config.yaml
num_hidden_layers: 9
hidden_size: 160
n_experts: 48
experts_per_token: 3
d_expert: 32
d_shared_expert: 128
hidden_act: "reglu"
moe_layers: [0, 1, 2, 3, 4, 5, 6, 7, 8]
router_score: "softmax"
normalize_top_k: true
routed_scale: 1.73
balance_loss: 0.00713
balance_bias: false
shared_expert_gate: true
init_std_router: 0.0319
lr_router: 0.00101
vocab_size: 8192
norm: "layernorm"
norm_eps: 1e-06
tie_word_embeddings: true
optimizer: "muon"
learning_rate: 0.0179
beta1: 0.95
max_grad_norm: 2.0
batch_tokens: 131072
max_seq_len: 256
train_tokens: 538700000
max_steps: 4110
dataset: "wikipedia_en"
Below are experts of layer 3 (counted from 0) of a mixture-of-experts language model. Rows are named router (the router's row for the expert), gate (a neuron's input weights, with its number), up (a neuron's input weights, with its number) and show model dimensions 0-159. Each number is 128 + 32 x the weight over its row's rms, rounded and kept within 0 to 255. Numbers have three digits each.
After each expert's rows: a language model's description of what the expert responds to; "comes after" lists some tokens at least twice as common just before its tokens as in all text. This comes from a sample of Wikipedia text that the model never trained on. Tokens count by the router's weight.

# expert 0
router:094125077105133108098126116119103107143177079190146089152108101150132095186068157172145152152137112124113107101112139153150148107123098157111152074126088064154121118122096146149136153103169094128158133194151115144120122169086077160168104157073147107097145112087140117088103088096140114132169119150170077159140140140129051103126135070138109157178115047165199143160127063046082143118103160148138147142155173060101172158116126085124103191174109101163134072151147137142124144104164151
gate4:118130125130174084109140143107145067114141133114112112129114130091157127204144135131155086111129131119147141111148136051143104068131128129114135137143100149125124149113176100172153197087085175130124150153171062100167161166148137132136115122116138117124117192078222151083146082132126098093135156125163123121115114109143121133129090102135143111133109107171134115162138045062087210094104101157085129102099154046120121125194157152223112161126110168150195089112106128177122172095111159
up4:158100127132120189165108117161110198077153172135079154119139142174104064080087156215120147093129114082188173098088105153055138084124122134125119146107138096133111137164087124152135164154196133125142115127134177126117130121082107095146145088106122135194115135061128089140081158115118163091118118143123130114152148137149160115117152175121124106057159172114167164076130098145161067103122087163106104175111085194126120113066162116134141135154181117157135124095091136148059179104148168
gate5:113115087093131096108163140128094091128056114122180105129137131178118141091156127142139161194118140150145092110127129045071118119124135129114194114155131108130161134177158019142142130129139124133160136083145132042139141131140137141171138148146166130109159104163166117113167141084127075134156113139197102143135136123149112134124127064183143120132216141180135123048160135144156127127085149136122096105094162077101121119084074064108148154110133108138102100200125120071148180078167144
up5:155107149175060133123103169117148141133147149125125123189148204101139136140115153105119104056155141090120129106117102121159148149166090120113089151129105153132082118145159183086126073125127144148130146156095139104175120081137170137124090122210113136131146120121115114132110109159110136102099129096116154152150129164114176171056112180182078108128053148101057165112139167168177110126119026132178119118149115166152171117165134144139108073104151167132141150077105124156108062103031113
What it handles: Year digits
comes after: "1", "9", "0", "2", "8", "3"

# expert 25
router:151168130140091110128120075129127167162164127102105098077121100050105151176147145158137140157094072158103132127166175104138128149122130151156131125029176110096157091088185137111113182076191151131097130139176159144068173180148109161122132163175093129113176086131149089122127082140122180137083098137145077086121078108183107058154085134154154112151135133132081170102117076149161121140121096133071157156155142114121098119108121139175101094141102143070165153181119114190160146115112108
gate3:160155121142104171120148118168122118150158108136160145112137079086185154166235139201177132099116089112146122135129091061102109125122118123126138148074085129115168148127189052135101105121235095115153137087119142108142113160117037163146115157151124128076102141156162163122189146157137112145137063137103106099118086137160090121168118075167078113098133137141101164103127102117171129132100125125106135114146105149178134159143092097119116211117118086071137107186136099135099141169109136
up3:057139104112128142176135173131115099130122161093163143191159135196084071050089157097094162149155109162096113096177171108124105147128134158080144138203146148136132120108120122088140162152031108144140176134162096126158146099169180122124189170177092136138113120110069149078097152116146093113118173092121130133153176123100130076103146131153142125101143161080162156083149124128126116077165138112134135128114132098147153034158136108126083127103156154220127143089084149117113133092144130
gate4:127041179131116136137142141176149100160147146144093118132102146078128138175129140064160116161090116156136128190142120105139102149094154114111101116124117083092165076068174099100112243108139131094090113186143125093113168135128092160150108154128134111120164127089172114107129117129141131143115124225153103119165145140113127151181159136130155191132108124164100136147108072128101107146086091207053109114137138089114140116071077129136153134063107184146148059165171090123128156115130139
up4:128156141108091151112129107160135163177094113156076195139113115107149131115138096051112106124149150116101075116129119108153167105139142134127127120115114107119129111162141135137177175072115123087086112156158164123049152039163145159090114042122142122105100122107125121142139068036060140114160178147164099124139133184129161107132155100141201110155126172188089163143096110130092157114145131173158159128144102186171105070162166197150149096144121141090174107130117149142148134075127083
What it handles: Digits in quantities
comes after: " ", "1", ".", "0", "3", "2"

# expert 46
router:139165091121134132080132099150095120146126153065120119155172119091134171137175132116144117087098126158141112110097108191134153120152072162102095108165098144050162067185074176140105100083139141114065153109087145132152112125112124151147128084106101128129181097124077190073180113092136150151155137099043137092133092153101168172140141121113111167124200084108124138125090108152166144144112123123142084096089127163138101150105108126207098134165117144136173160078187092154180155085084171
gate2:140128148145117181129152131165130141127112133142133073148143068041190132112172093114188107112177170098198101142109074157161131111125154131158145083102139129180158068140112108086190157120143076134132176082105132130136111148142083058123113131133106136066154182130093183106163155128162122108130191136119136103127096169135075131094128039153211128121135108171077123114117158114142107042140162132119128158127147104171163176112106145102133118101109117094114174127168118105146097085143154
up2:101072086130137102125140176024141120128172134089121139111109162150012122171088141155108122092115103169111176123196140099113112061101099136178105127139157083143095133104161134141132089159147113116102097085154140111149121160078140128144109153153133100126163109100098092186124106141107177121110130162073085153162133107142141186083131187157119121127137141090145194126103086145144162162112073150174149133153111137084092122140097162194171110109170081171150165132144197110106098129130159
gate3:143144138151161148112180180108144117132160075135133095067104123107145101134161154097063118120140124115132156225086133184137101152111109157106147121151175140081150147096141104134123128167169148140168099111134114084134154116078145063143182071111109144073133118045099146149137155144095102138082130209069092128135132115143099118153130096132153115117170156094149155139137136173163109170096118138090169087107065103125070078161094110128224088151102100167146124165169091175147171116132144
up3:106153193110116152139141127113200133102127155135060122128114114114130169107080092144146159105156113089139079131159181112171119200178122136092109067132140151137077161107122116133066110122157118081093079145138112161172160193159167138132095193168138081116152109151142132228112112142068103143126137095125117114090155140122161172157089071162095115093107080150101108102134064108159096137186141143135150156116172143173111168112088104146091181125115103070100151128151158101093082115145173
What it handles: Infobox list markers
comes after: "\n", " of", "'", " by", " on", " with"

# expert 45
router:126069128136108101176139131110089145117086149124106116125131069135145143132159123177089167136172092142176175111148097170157148080120124139126159130141151107108087127139118090080142139140110125146170109099086157153194133115159153080097108141145169116123087097093157140128107076096153133145152057094106129150167076148074095177201099070143102085124118142168062150128093146139169112191077199105193123154175063130109095127164182176135155119171158159117091182154082143123124103114079110
gate1:155132061114097111154164102081116179158124195153084099147100108131095128167128089163107171097099165050139123154133122124124138109119067138155140210135129075151129102124117126123184170102166118112155155118128181075174129136141201094104089140144115170175118114139137108078130141141116121049137126158196139202156144144096074166129122071085097121140148140163111101151142140135192143115096155116127107091169133129096099095141107162077159111134147103146104098181178151057141059116136130
up1:158167125092088182162094156136152095140176137144119146177124174084084092133137071090142155124117088176107169148167091128188166194153099138088183143143135058118079123125132135140130110136115142103161132114072113091136155126108110097103150157095145100145084099092072164153131156050171144104119109082120126123177149115111106112080174113115153172155136084138095107164146147143137142061085161124116124115104079156118131144131171060150169197066187176149145116133148170166082137185117108
gate2:152144168111176129143127101153175115150113122083121119125102156140128168151146075112078177176109067094186124141102156073104101181149145132123118128105140103150112132143129074135109131218153075080137116084098127097193165171147086111158074114128126179174146098093163161101098087134138114165105181138098130153162070185110159124138150050119142099149105091166131169116096144145094149109119120095151058136168094179128104145117150165071189108138192149121093119121073073110121132130154149
up2:137101141195133104112142174121111121151171102146171179131152143134117114125103185117119089137115125170121107155112142195135113067131168131136176135091170186156153152180107129082174106118147123167142119098132048151095103070107140145171204099069166092190111134179133114147093154067071100108157147146154149118188142100103077121144130125149173126137162119064085158115097103128189104150086082157102118113134135110110100069107148093119105165108109136074135135180164079149089120091120074
What it handles: Word-initial fragments
comes after: " ", " S", " E", " F", " O", " \""

# expert 16
router:122139152148177161150135109129081088113124106061160094149162127084191164123135132079136147142160169129179171110084143120076049126060123060145142165118096152128116129139105135159129174184078124136089157141129188146121144092137122087119142102110092117131197172149166094124110102118146137110147129150208152093138128150196143127134170118148109191031095112115119145130110145167039144138131115100108121171168148128138117166092134117125110049087106139115121151132055118133134111167103097
gate1:140072143119075123114110123098155097051107114140081141173120213124138116155098130066126050116146130151216168144131104153076101169118134127137136148183134095152081154128164112194117127130111165147116102138118123142111158130098130222164115158132115189152122106138140100141136178095147183158172108117064147090120138150122153129151162089102104152053102120074204138110061130174101092169121084111158139134108109141134106089136082104125146155108131098187156165138111149153135172127116096
up1:137107135137110130082173108159127129124138135114109117143125151064168143141126051101097102119140118153090163151091126089105099139183140102092089136104171119149112125174148139136100145113138192122115174154145100115173138143042140192181109074129065161167153101088126144155169156091117107160122136044149144115194156143079116140144115106192061100176134120137171124145129123204145142070065093099129111117140057153161109115185141123150110175080196118160150122157093130077123131115118140
gate2:134134131112149108142143167161181183088134175073124129135112102147062155175114151123126123113128130141118112135102153118124107125144142111180101147148078165106115175147143127146099145134132101125130124166158106088136130144146152120150185152081071158161069139052138065183065082160126111134146115127139138100145185128187149160173195114093140131109060112112168099154083156120057091168100094175058140091146042164208097121102176126138132090156090179097128122146084129137156139100136123
up2:087102141088121182159130134132105137112100148164140084087212108081141159121124099137153142129098091161131154154177119181101159124152097129139135073072106176133091166176134137088112155136170109112137099178137161158111124199185115158124089109131131108152094154147113110087135143142107148109179076095163103118085098137060122108059132175073113121102131170175148088163150122073116111063150120109205147139084159090192110116128099161121097130113136118157158147031126164175107122119108095
What it handles: Sentence and section ends
comes after: "\n", ".", "==", " ==", "===", " ==="

# expert 27
router:115155112132166091128163103131115098155095077182105195132169130136161138172100066132122138097144124155159162136173115146151171090148127120144104103150084126132133123125142137158096054093082129144185112190088086130128144131117130107118131100171094216154111107158147121158147138105185127154174136144142141122089101115117110081122113092073112077122047143115178135108171201078079198159079054104138169098070133142153128143080141165134138184093115163148143135119129136194101078137105123
gate2:136109121103149146123177173171114111088153114121086150127147121074117105158142132156112118143167080104146154181137081133159129118162107126163138057152158099072201117130149087189112094088100083175119140193107084110128076101108163125117056092125152125098079112128114162138143133190113134124116150070144162120164117157141111122194127094081134158119157112142146067129173116124122105104141116143108119155099126083102134165122215147232126118116172167134112200124105104162172095081124070
up2:136138157160095143140117087125176146173150116124133114126178046096135151088147128125142167118106091105159175106137144200127094122126125100140120179117172158212071181151130095159093077139144060091141194158123095208104057166128118110111094079126145099161105132143118140128120166069164183107097147096182103122172113165182090190127135128114070150173125123125110113113106157092156088128096129126134093162100133125100168073153158139138134110159088137086170117106096108108163100102178159
gate3:153158083099121097060193105117087124182160190127087170178119085143110126141150144104135142078107142099198151156082156113137140132141106076193117136203047125134086153135103049150087110143136144071116185209086099088132100164099113105125113158060140188124147115123128118135133133096141145156146105172141132120081199167161124112171152104099146197108122065112164140137102182126096150129136070109134161145104114140154087124155100125103144180138135123121156104121121138123130098124131143
up3:141147080127138096126045097114146094162153118126093091092163116143080167143077089136144084090125085058166095151106098149118092132081176161188131148152151132119163173169121145104126182094092140105140092089184176185087134148163099090125128106096102109143183142068199189063075123133126144149165149109162163150100130150182084108108161174120085131113108157098119153064173153160092072125158123135159112131148100111126155119134117201141104093153133096101118150101113152131132152083147145
What it handles: Infobox field labels
comes after: "-", "0", "9", "8", " (", "|"

# expert 36
router:112149128096125138147125132056099092092153108174125128150087155170118116136113156128083132093138218109091190174122150097164117112088132125110088119145098098093078066097124143178071089150135149109031151156102097126138142085155144167123057168157127143154142096137102096114169129118160136100147125136154155085137106120148103063092095147110165180113108151161113087193107206086051161106142119125146123103149154150131135171134087147153147171087115160129109147139135200099104156197135125
gate1:112082127084132103093151101089074129149117112111120120139128139110113104114083128084094183119163152155157200121163145115150111100093150066164097150120094062105157103099148162143110187176159080142099099191128120092126140128138164170106077164100120139147148142120117158102154153124208143090140113085160111116181132177180104097124092121171180168141133045148130105084143136187131123163093074133118126135140142157166132162066077211148145111082108142071081148181156123117143175108126119
up1:109124184130119106152142129098128115129079139124063120163175139084148129075153124117140099123161127083144116122118170193155128155069082126111039091166161160146189142144136155126171126159113119121151087130177168119121098148079119183191060112099095146146144120109089140124174082155089146073152104116115187085136147118158099085153170062077154170139129115123085101147158139152078142163165069177152114180122130068143152099083151131094120094126117139133102150155122126125111069083088190
gate2:160125099134159089098136189123084118096129111124150131141169112112185168164129129075120109095106125111091119156145169131131131101134132133131107169076112110142134094142050139134138071164217140180080145166124096052146089101090087189201146066131094183142124091116116105197111102159128126139115121124201158146162085144119122113119147089075142156169156162090163105184104139087073132136135073117150146109134175111107150118133155050127173160140084148161095146106097131148117149180132096
up2:119157078110119114096130131096162134241092130122088130102144137121186105164133154175126172134155079127128182117051125122144100175124055161142136146057113145171109159096118133188091126156119137173113073174083144108142166131123155077113115122138094078113135091127143135074157134153089143128152122119069119100148085152194116096080171079115110145138095201161112161174093151178103123070115112164111178112197121143119112109093080145101146114092150152156103173128137118142133171130121112
What it handles: Topic nouns
comes after: " the", " a", " his", " The", " first", " an"

# expert 33
router:165203086151205083120137132155128173111154132129120100101094142067177149141093062125133095096157167075167130126063102134125154094185073151077182071155094058130130169165115156138086139083108172111041137131112122083163109125117108142136178078092081146186166124086109129127112157116105117183100123153108098154130140127110121158140066111126132140179124122133166156158119196174120162161084141107142085124121109102118134130108113161110119166114139108104160105102174085106156128081157151
gate2:137155182091175061150094137125128214122149139117109191124169143108170131226142107124120166083096121150115157159100107134098114119134139109128145118108094114190173108091184082168134148102094151122105159150126151087144149106148178138132135139122102157110147181033124115120130162151128103134124173161112105131132130199103161066157134126105133147077135124094072120154152172100026124122112080128099127111113124138071146155107165102106194131156081147129137167116113112126118082050095115
up2:070193149106159054115124122125085161149174107144136141123157164152140111189086131121088086114116129162166099085126173143079118126115135127151117131126148070181121113117140113166109160152132120101070208097116166070114173149134165151158107096092124165153127146079090113102144155074124141112094202145129101163082114158107106071144173109084140100120196098072123132053165158182091129127120097134132195134136128148067119162151119114114164089180109117125161167172153153086082152116106149
gate3:152160145090141155182126115184110101139096119155119129090178150118221154115130132059117162111111119145113164198066092147129169126102128178105146130134112070134121144167133107095108122082153091070085160138089162087104127179116149129111121137144064114144130103131146121145143174069079086176170122128207106120119152150074100096136087122131147148130129130164165085146101085126093154064095116192137137125119092095107091151134137147146155159133229108145151113089139115062161124112185157
up3:093126144081095099150109193128159130139106174093171144179087074172036099111149126107158119142144150163144093056166182099126086125146154091129112134104117158129100129107067142128126101151151121161115110114102119141165132190171131120119136116180164142133120129184203117118146113143150164089106109132068177128119136150077130088114184151127123132140147113100117169109166158158178148115184060067142119127072155172136122097128140138140095153123053131053078127140100178193090145102104105
What it handles: Infobox line breaks
comes after: "\n", ")", ".", " |", " District", ";"

# expert 38
router:122162114124116108145121118185180120127129192126144193155158136141154108121134158139153168076210141119142110117139052122136114154131177085065142079116169151096107119110093142098094158130111071130167172113099189131166120115169073181183158078094119105105104110127093111127098085127154108133138119123096075146107179120155053165142124110148097084062134129153104121177120112126134106096102174100162127193145078135064106129134118177113212150151176128096124175132139135124139109151053119
gate1:131137109109057126168140132085131121132115180155134120149169100113154114129158138176087184133205102125246106174108134096136155135125141064166097143075119157143164118148123162124122183080173077107145109143137121088149112142084091127105148086126103138130078094107145132165126149181131103163146154073153122132133140212128076121166073047145079124155136095160110119166114155107154069104084170115084099149142152109070129149166175149141159094077152137075150131143110113089108101116123115
up1:145204114083098173197139140087123136079159166141184135146086166136179088142115128129163160122170123140169170082161111108086075177107077129152157122126086114178116122087201168168131128147139121112123092046168130131122132117100091150177117132144134163118142122104080144196148145127161151125106117118130084114156108166065118124112157051189168103141124128133121111090151149149065088086130165099158100067136132118104132091097139086104178100130074166103156151076139085120095102159140151
gate2:122152115135146111146144133126187122073148143136180123119139154189175131100148107181108171126193180076154103184125141126122075135094110068122136080140176164110187151133135056044144169088114129057169180119139134116089170119112099105158117102076110154103119167100082105161123128125102098143111138115086148191173155161159131138097049154101118135105171171133087143166169134133122076120146110087152120114155129096107090141123092087108203068140096112127170155140173139143154144160123141
up2:079125177095101139127149119104128148099205150160093105111164131109096173117139124188076071094119166088100097090090169190155088119218174167112100080137062105122075118108127115134111124107153076080142094111097083139167187133144189143073127146148186115163164117186177134126171137119119146118099145126152118138153122161160102091205140091153163096152151130132174078098074091111160168103105129152141120114113094123127135139161088135162116151154083144109130178111140091132162124083109096
What it handles: Latin prefixes, word starts
comes after: " ", "-", " re", " de", " a", " pro"

# expert 10
router:136119118152187142106111076127093078081123146092056138160134140087114102099164057131110116099134094157076093125117156187106179129127120120145116114155106171125163140154158103108139094203114166069109155059158160132112181146109146116089087170084129103109089104093107165145119065161147126124157110122116090109104116160115135115156102104122125198184152161135147093075146174148205102105102121155180158129177148134046127088122136163141131143126112156154057147144072103137182173138165128
gate1:053174126095162101129169107182089140177161184100126144127145157114089159091133101120103184104064188209153089169102131106129122132123115143136127120115099107105098111129175098162105101147166119097097073103104147122129150145117114153075109105078178139083151126112105130124128184140154143127146121134184092130210156119084075054112184116146133125095183142153105164143098169142163180138121176069147083100107082112114101139179112132125113117168107084136153170080114161093089121175130085
up1:150114120125143132112104120101126129139145153125114141081103035180151115073119211141188099144167120157166165065211119117160122125128113111108122125112149138115120172149099180107122102061155122154107124152168148086108109178116082142136133201160157142116124139124117057160166118111139141111116185138114086138134114163111130132152090124109112100136139106073072154220163145104127114089129129155168118128153057113122073165074128098116074173094137094194155085186080073141139117141138142
gate2:156067123148138091131180138123118088094040119100075125158135085125121049152142113205101087170121110145099119157115117155080148122136038100132186133118081122119127171102143113105123141147126114073140153180165092090168122139152120105140088143144146165102123117074139134130113102125157125123217184154130090147155169156159106137124093108123134129136156137153109096184135114149094112100134193080161148156061114169179174183123113086166200153110120147104104110152086157145188123153153113
up2:128098093125080155108204167089161131117136128099157120181136109124118149104145143167149048083157120157141158155160155184132145087146101098144099121131109140099165103091107114160114143149167113123143189165156118134153095127076166072149119184230093150153095126129059208127167114146114137095151173126122096088106106101112196123115101150091132149088148150173075088114145146082150141165117110063089086117062152138175128150084112133129115162153086164113084134106118194142152097129134106
What it handles: Joining punctuation
comes after: " |", "3", "4", "6", "5", "7"

# expert 23
router:176144158129202160126050122130124157117168106114099063095130169077086158133171108078160179155133157117124154107145139151115139118104086102103170115135112209145093157132126141107110108106150111049208122093108114105101195097093123124107092126159147117131130140137112189137168125167090159091143122143131115128173126189126109160060090117146137145132155142094117093202078120128154150152132203156131101176194130122134137123133124098132104109135089177090121168104069134187161103138072096
gate0:142184109146140132111111172146119124205125137073117124153165127141163076118100077117104159111165159118104161147139119145141147107097127130096068143085214218170108115103068097169152136081156164091169127082130108109115137119092091122192118102152083141148145118081151124167136175129109174107157052109159098138147081131104065092106098122147140071140137158147135166127153110155112087125193107113113111137156133158142174130045133115096211091144136116091175093156125118133181110148095113
up0:101144110141091149108144119114082141093119152135104092146088155115167140175121122118163116096109138138099139097175158125146164044177129110127089132157203186145127111141143076132128077118130222124110113064129105136084129162115098141133077124142095079168095125121160107166169203117120185135121058136161113151115100134101138112157106171154193157123161112123133151165153076182107089113140091106105104134138169133143151153113155129172147129060146061073116172139115079134196047151140130
gate1:143172108086150090086110140101132138120151069121082092168145176128132148162088123139112122090157126105170187197198099162132193074100084125160108133151137160056128088110106113165093154091083164051178161147164155135101145174112117140118113129135181099119163193137131171125177049154147151140128107106130077160119101129092119079080123090144120059122114085151126124111118128109096170115077161133160131165067152089151121169124119129146168150123098179123100128203128156134123116107120105
up1:150076122172097130232106122123146098156083165131173166110131118156176081082146116153175103139075141162123103086116176092122113126156148139082157113105090114194110156129166151087129134176100090209116093099163088104197096061164150149130193140120125126135164137177107108072045142182137094085120147139109140122171141074101095111134134140116120138148089106092085096114085116155142097156165122137125133132110090111124175102121191123096099121096173125160151154117092155172094103154113134
What it handles: Capital word starts
comes after: " (", "\n", ".", " \"", "-", "|"

# expert 18
router:187145096186109106072072140124200128134125141128196127156069133118079135041120170107123129183156095150149092146069125109169165142148120113113125096169100126149086114125172142108118097140088113169089181156140134158092118144086125118141134152111139147093106149108128082117128132090121151050144131158097153110163171108131164080132123123157082115066106169098122175147080146133143108140165150085186159152114117138158089151098095141110093071107116101046115108090123117196152165160181069
gate3:189145166133106120145114171077141157127096136134156156109133201077076169111142120075078107178149149149147096166048132158132127125141127133142054126082154116092138123118150056128175178004143129194071154105108136114134138142142189152136125149167099168113131115143102093096128140155101105162096146128143124118152093150159112082162110081149103157179136128153139085135146072130111125090175084142094133097100170140157093131065085148159106133129126114129135101168159105165146191139158090
up3:110133111139124147187133126133091123097204137088156074144143099096161129074132177137146139109125134138128100190131107075127176084159123086110161149179150154160185156145111134088110121138102125056157146158104121087116183115100122157116199102180134115125177115173130179118098117093127124141123106126135101110119121086148119122056146156158144121204120086165105156117153084091145110069093105148167084129166106109095177125160187089112087123107194157077082178145119175127066151077111167
gate4:109122137131094128146105161152168106096121137059103162105126125132147151078104099105183130148173103141204105171075144158140114154108098127173085109159142090125144164141102116140222124089147136110191144087170127124059083116084122127087057140171159142139221123118133093132178113172169166133171114164132177109080171113146159121131150104177105143137162151097076188124125091102092139114087089088095193108146137074091090083126147130110154149126103132095081105146148117135082126143134163
up4:076192097146097175116179095166157166136160121123144176147113099132105133105156105147073130131027136166143120100125132092098104154128127086092142136143134078113153142155129119166108146137063099125140114131160200136130222147129156082158150092078119141135118079186179076170098128122077109077083151147152145106173109133137172087096145136139115116085103103138139127168135063100120156126131130184162116150108110087140137116140191057173150090126175128098107153145150124085157044141132126
What it handles: Leading digits, subject pronouns
comes after: " ", "–", " (", "|", "°", " where"

# expert 21
router:118114143140127136178095124162167167088165133131116118108188173098116162117157148147097117082142089115109145175072129058118152199130182123144119093120121071111149120115102146171142142123116157142099118185149129096128127146133134128134094110159207059124074135110167126140165081113120089185134159089147102124107160095116162085160113157084100084122161110110154102212104064093116077100128045169135116140131142073096137135133090148103130122159076093156114157108183155133043092143142182
gate2:141146103107216125119152130137162151169151095127177070074122099136156180122119194184118146143122134081129140109133111061121094125168092169076121157112155065131112081160126083156106109138136136087142127084107078058122131147124101115155163088082115159116136175090165136120149202123143133076125124132088067093124124157185121097110162081116138141069135131106114161194170102128150151116151175118175201192113138091135120142142128135220125149131111115145142129099127158157061125097144120
up2:133130147136197113154154109131143141139112106096126105076119143133168148085106163106111147150113128113124110119104086046128101142121055153094120119140155099134128144134174151139175087142107064112147172130099102086140133086062149128144198104123089181110130152125194201136124128136148120133097114089160104168103082106128142126166140119138100132114090073117132122162112186162090166106147104153186107154113084078097167169054110159227121126185143165118182104176119170117063110116179151
gate3:132074156161164093093140117116125152146023156082171106149171121132108106150153169125101143158158056130124134163137082092136136140119080130133115126095086140107143127157136043120147129092160094132105153143133054122166140082150104089170070095166189141130056171080094118135151130157150162188156139123121057063140140116131150112159121131115118125123175078106162193143197109084188167155100167133142170083134139077147120174149135097145139116168118129135123114158133118154072151156133139
up3:133142139175107195165122096087118158125116103135097093116093102124161141150181116144126129103125100153202140115124157134118111090089096128150077099079116170165141108192126110104210104098161149106093148133187111143111131127135102122141177128114092080121116121109122169154153111150094166119131089151128100194155146173102162138117156184106126161178048122158065138104062071140151129075098114158148120094149152169150113112092083117186088212065116120120081125165193084101139158130102128
What it handles: Determiners and table dividers
comes after: "'", " the", " of", " a", " in", " with"

# expert 12
router:156078135139103126091128073099052154144162155064161089144118165086123181066163188152106116179089148149083141164129099107105122109157183089154163109148116097152093194108120104183140129103103057101130157123154155109129137085133156151153145123093057149109122116074155094147114149148106163147085154127138121104097104117109154095143133168111125099131125148100224094116142118128132110162149096163161143191174175083148116158104088097109163120195134152110152167131121165051079147098143106
gate4:131154121102118128150111096159113166112073163120095102063150106106151164142133166119135120160100165145128138188124143195113064122143190119219076155148106130090172150147119083140109136153153131161136194072151108100167145128156167121147101111156168121140116113121134079134159103177157125162090093113122144152157112126131108137123151117155197111138127076045166082084174123127154075171163067107094083198136123109115092101108140085096137129136115204127144119099058068096144148089105135
up4:107075135117145169106090160111151124125117172147124148171127123147180090158114123139142093114071115159140141133111122115157178108186068119075150100116162099146056113110165102139169187129115152062133089097134133148084134109123109090092203130120108142139097136107077176086123108142119115066198140096145109159150141136166167146160141199098080124129056154185165114080149158120062148183068191176142123059151125129095118121162115102169130125124110120122138076136145131171140191144134096
gate5:114107115168096138121148093165167119097118144158117083165130144142112153183147185086188158149122079143134174143133215158144142150169076126092139133154170137112122157129110091155173162103181089128115142113131130052117180126149126160143075135155128192081069099091193179088141166105127087150181112134113091127103154111149138155121073084102157169147058119074159106138189091095105092174142106110130068107110149121103081123177107123121120140103083085131106128133059163165116094116135114
up5:206115128090134085133104152139092112155176143165140171063129096122128095090061160138128105130138036139141119129107094135059119118086103151162113098146225092127101165125160116150144171120155108119166126187162124195112133106118096103130057171114132097072088194103092124225144097130134102121111116148163123159157100148141090116188094126098132139049114144086141097085128152108190123124134096156152148134153121119142125124179136167105091123171134138141138158115170098089152111139097110
What it handles: Table cells
comes after: " ", " |", "1", "–", ";", " /"

# expert 8
router:150045188125150150105136170165187158077115140090134108143133129142087081176200169116077183141160122072146117097110098128113114081087170179115143084065157055136126115113116137164102118132166110083164078123088104118096148166105104115092143174095125120084093120163143103105143114146110153135121150190095084103158118180156169103195124089085154124096145152138139123156091188112138126108123173161117101163146128203145114122108133086160104163124149160081148121094157171124134102062133113
gate0:103107108140124152102125157119182101068162105108083131137174220151061139169077149116088115098188102111112110092147108063090128121102148160177231137111138120118175091130172054144142172086138108120114114096101154091173167161109115154094120172087162094115110141141222156122175119203147135150168142130124075143147121096211090116162114106175128121132158114125149104138131117128119102078158102143081160105085085150140105118079124102113121098156114144120104140116116118136157132137153166
up0:055188142142103140161145152149163162142178086086125136096053146149114128223109138103039053156176145104137121110078081088076171148105122105149140099162146112125050079114199094125102162113102136121145176131135123115099120143121122136113155160176146099109145114143154126145146120163152126132145140088147161147087163104107132100111110107171156156142127169108190128141138099113114108104105154145109094117100157134141123103135080161150092125141089151066090114173123127174208100123219131
gate1:125113192108121148076189158084152066098111172156145119146172195086133109100092120150109149107117156121174105101166103185158084079074139111129139132096140120095138077109177081176097150098150095072142080117141144044125179147172137112117107121136134175123123132164145121146181168104149109109138173156117157080120162166143156082143143157126154170134136125084127110126092089113134136095117065171076176111117140146156150133130123036143159107132122191126208137120072079143154112104124119
up1:123075171112087135124132133091136085167148179132200121149139122142166011126152112151133109085139106141113060165173058132110080124091136166136167197144174136138085105129144115227098130082088135111154094099117102103112142193139099087058131130144152099128110106118135139182131169072177104140131102138149152115173121121114081063145171115116130140147152103085133167122174123093128167140119153134105177108119117096119131107093185098117128121117189109146190107127134159172110121162133098
What it handles: Short function words
comes after: ".", ",", " \"", " and", " in", ":"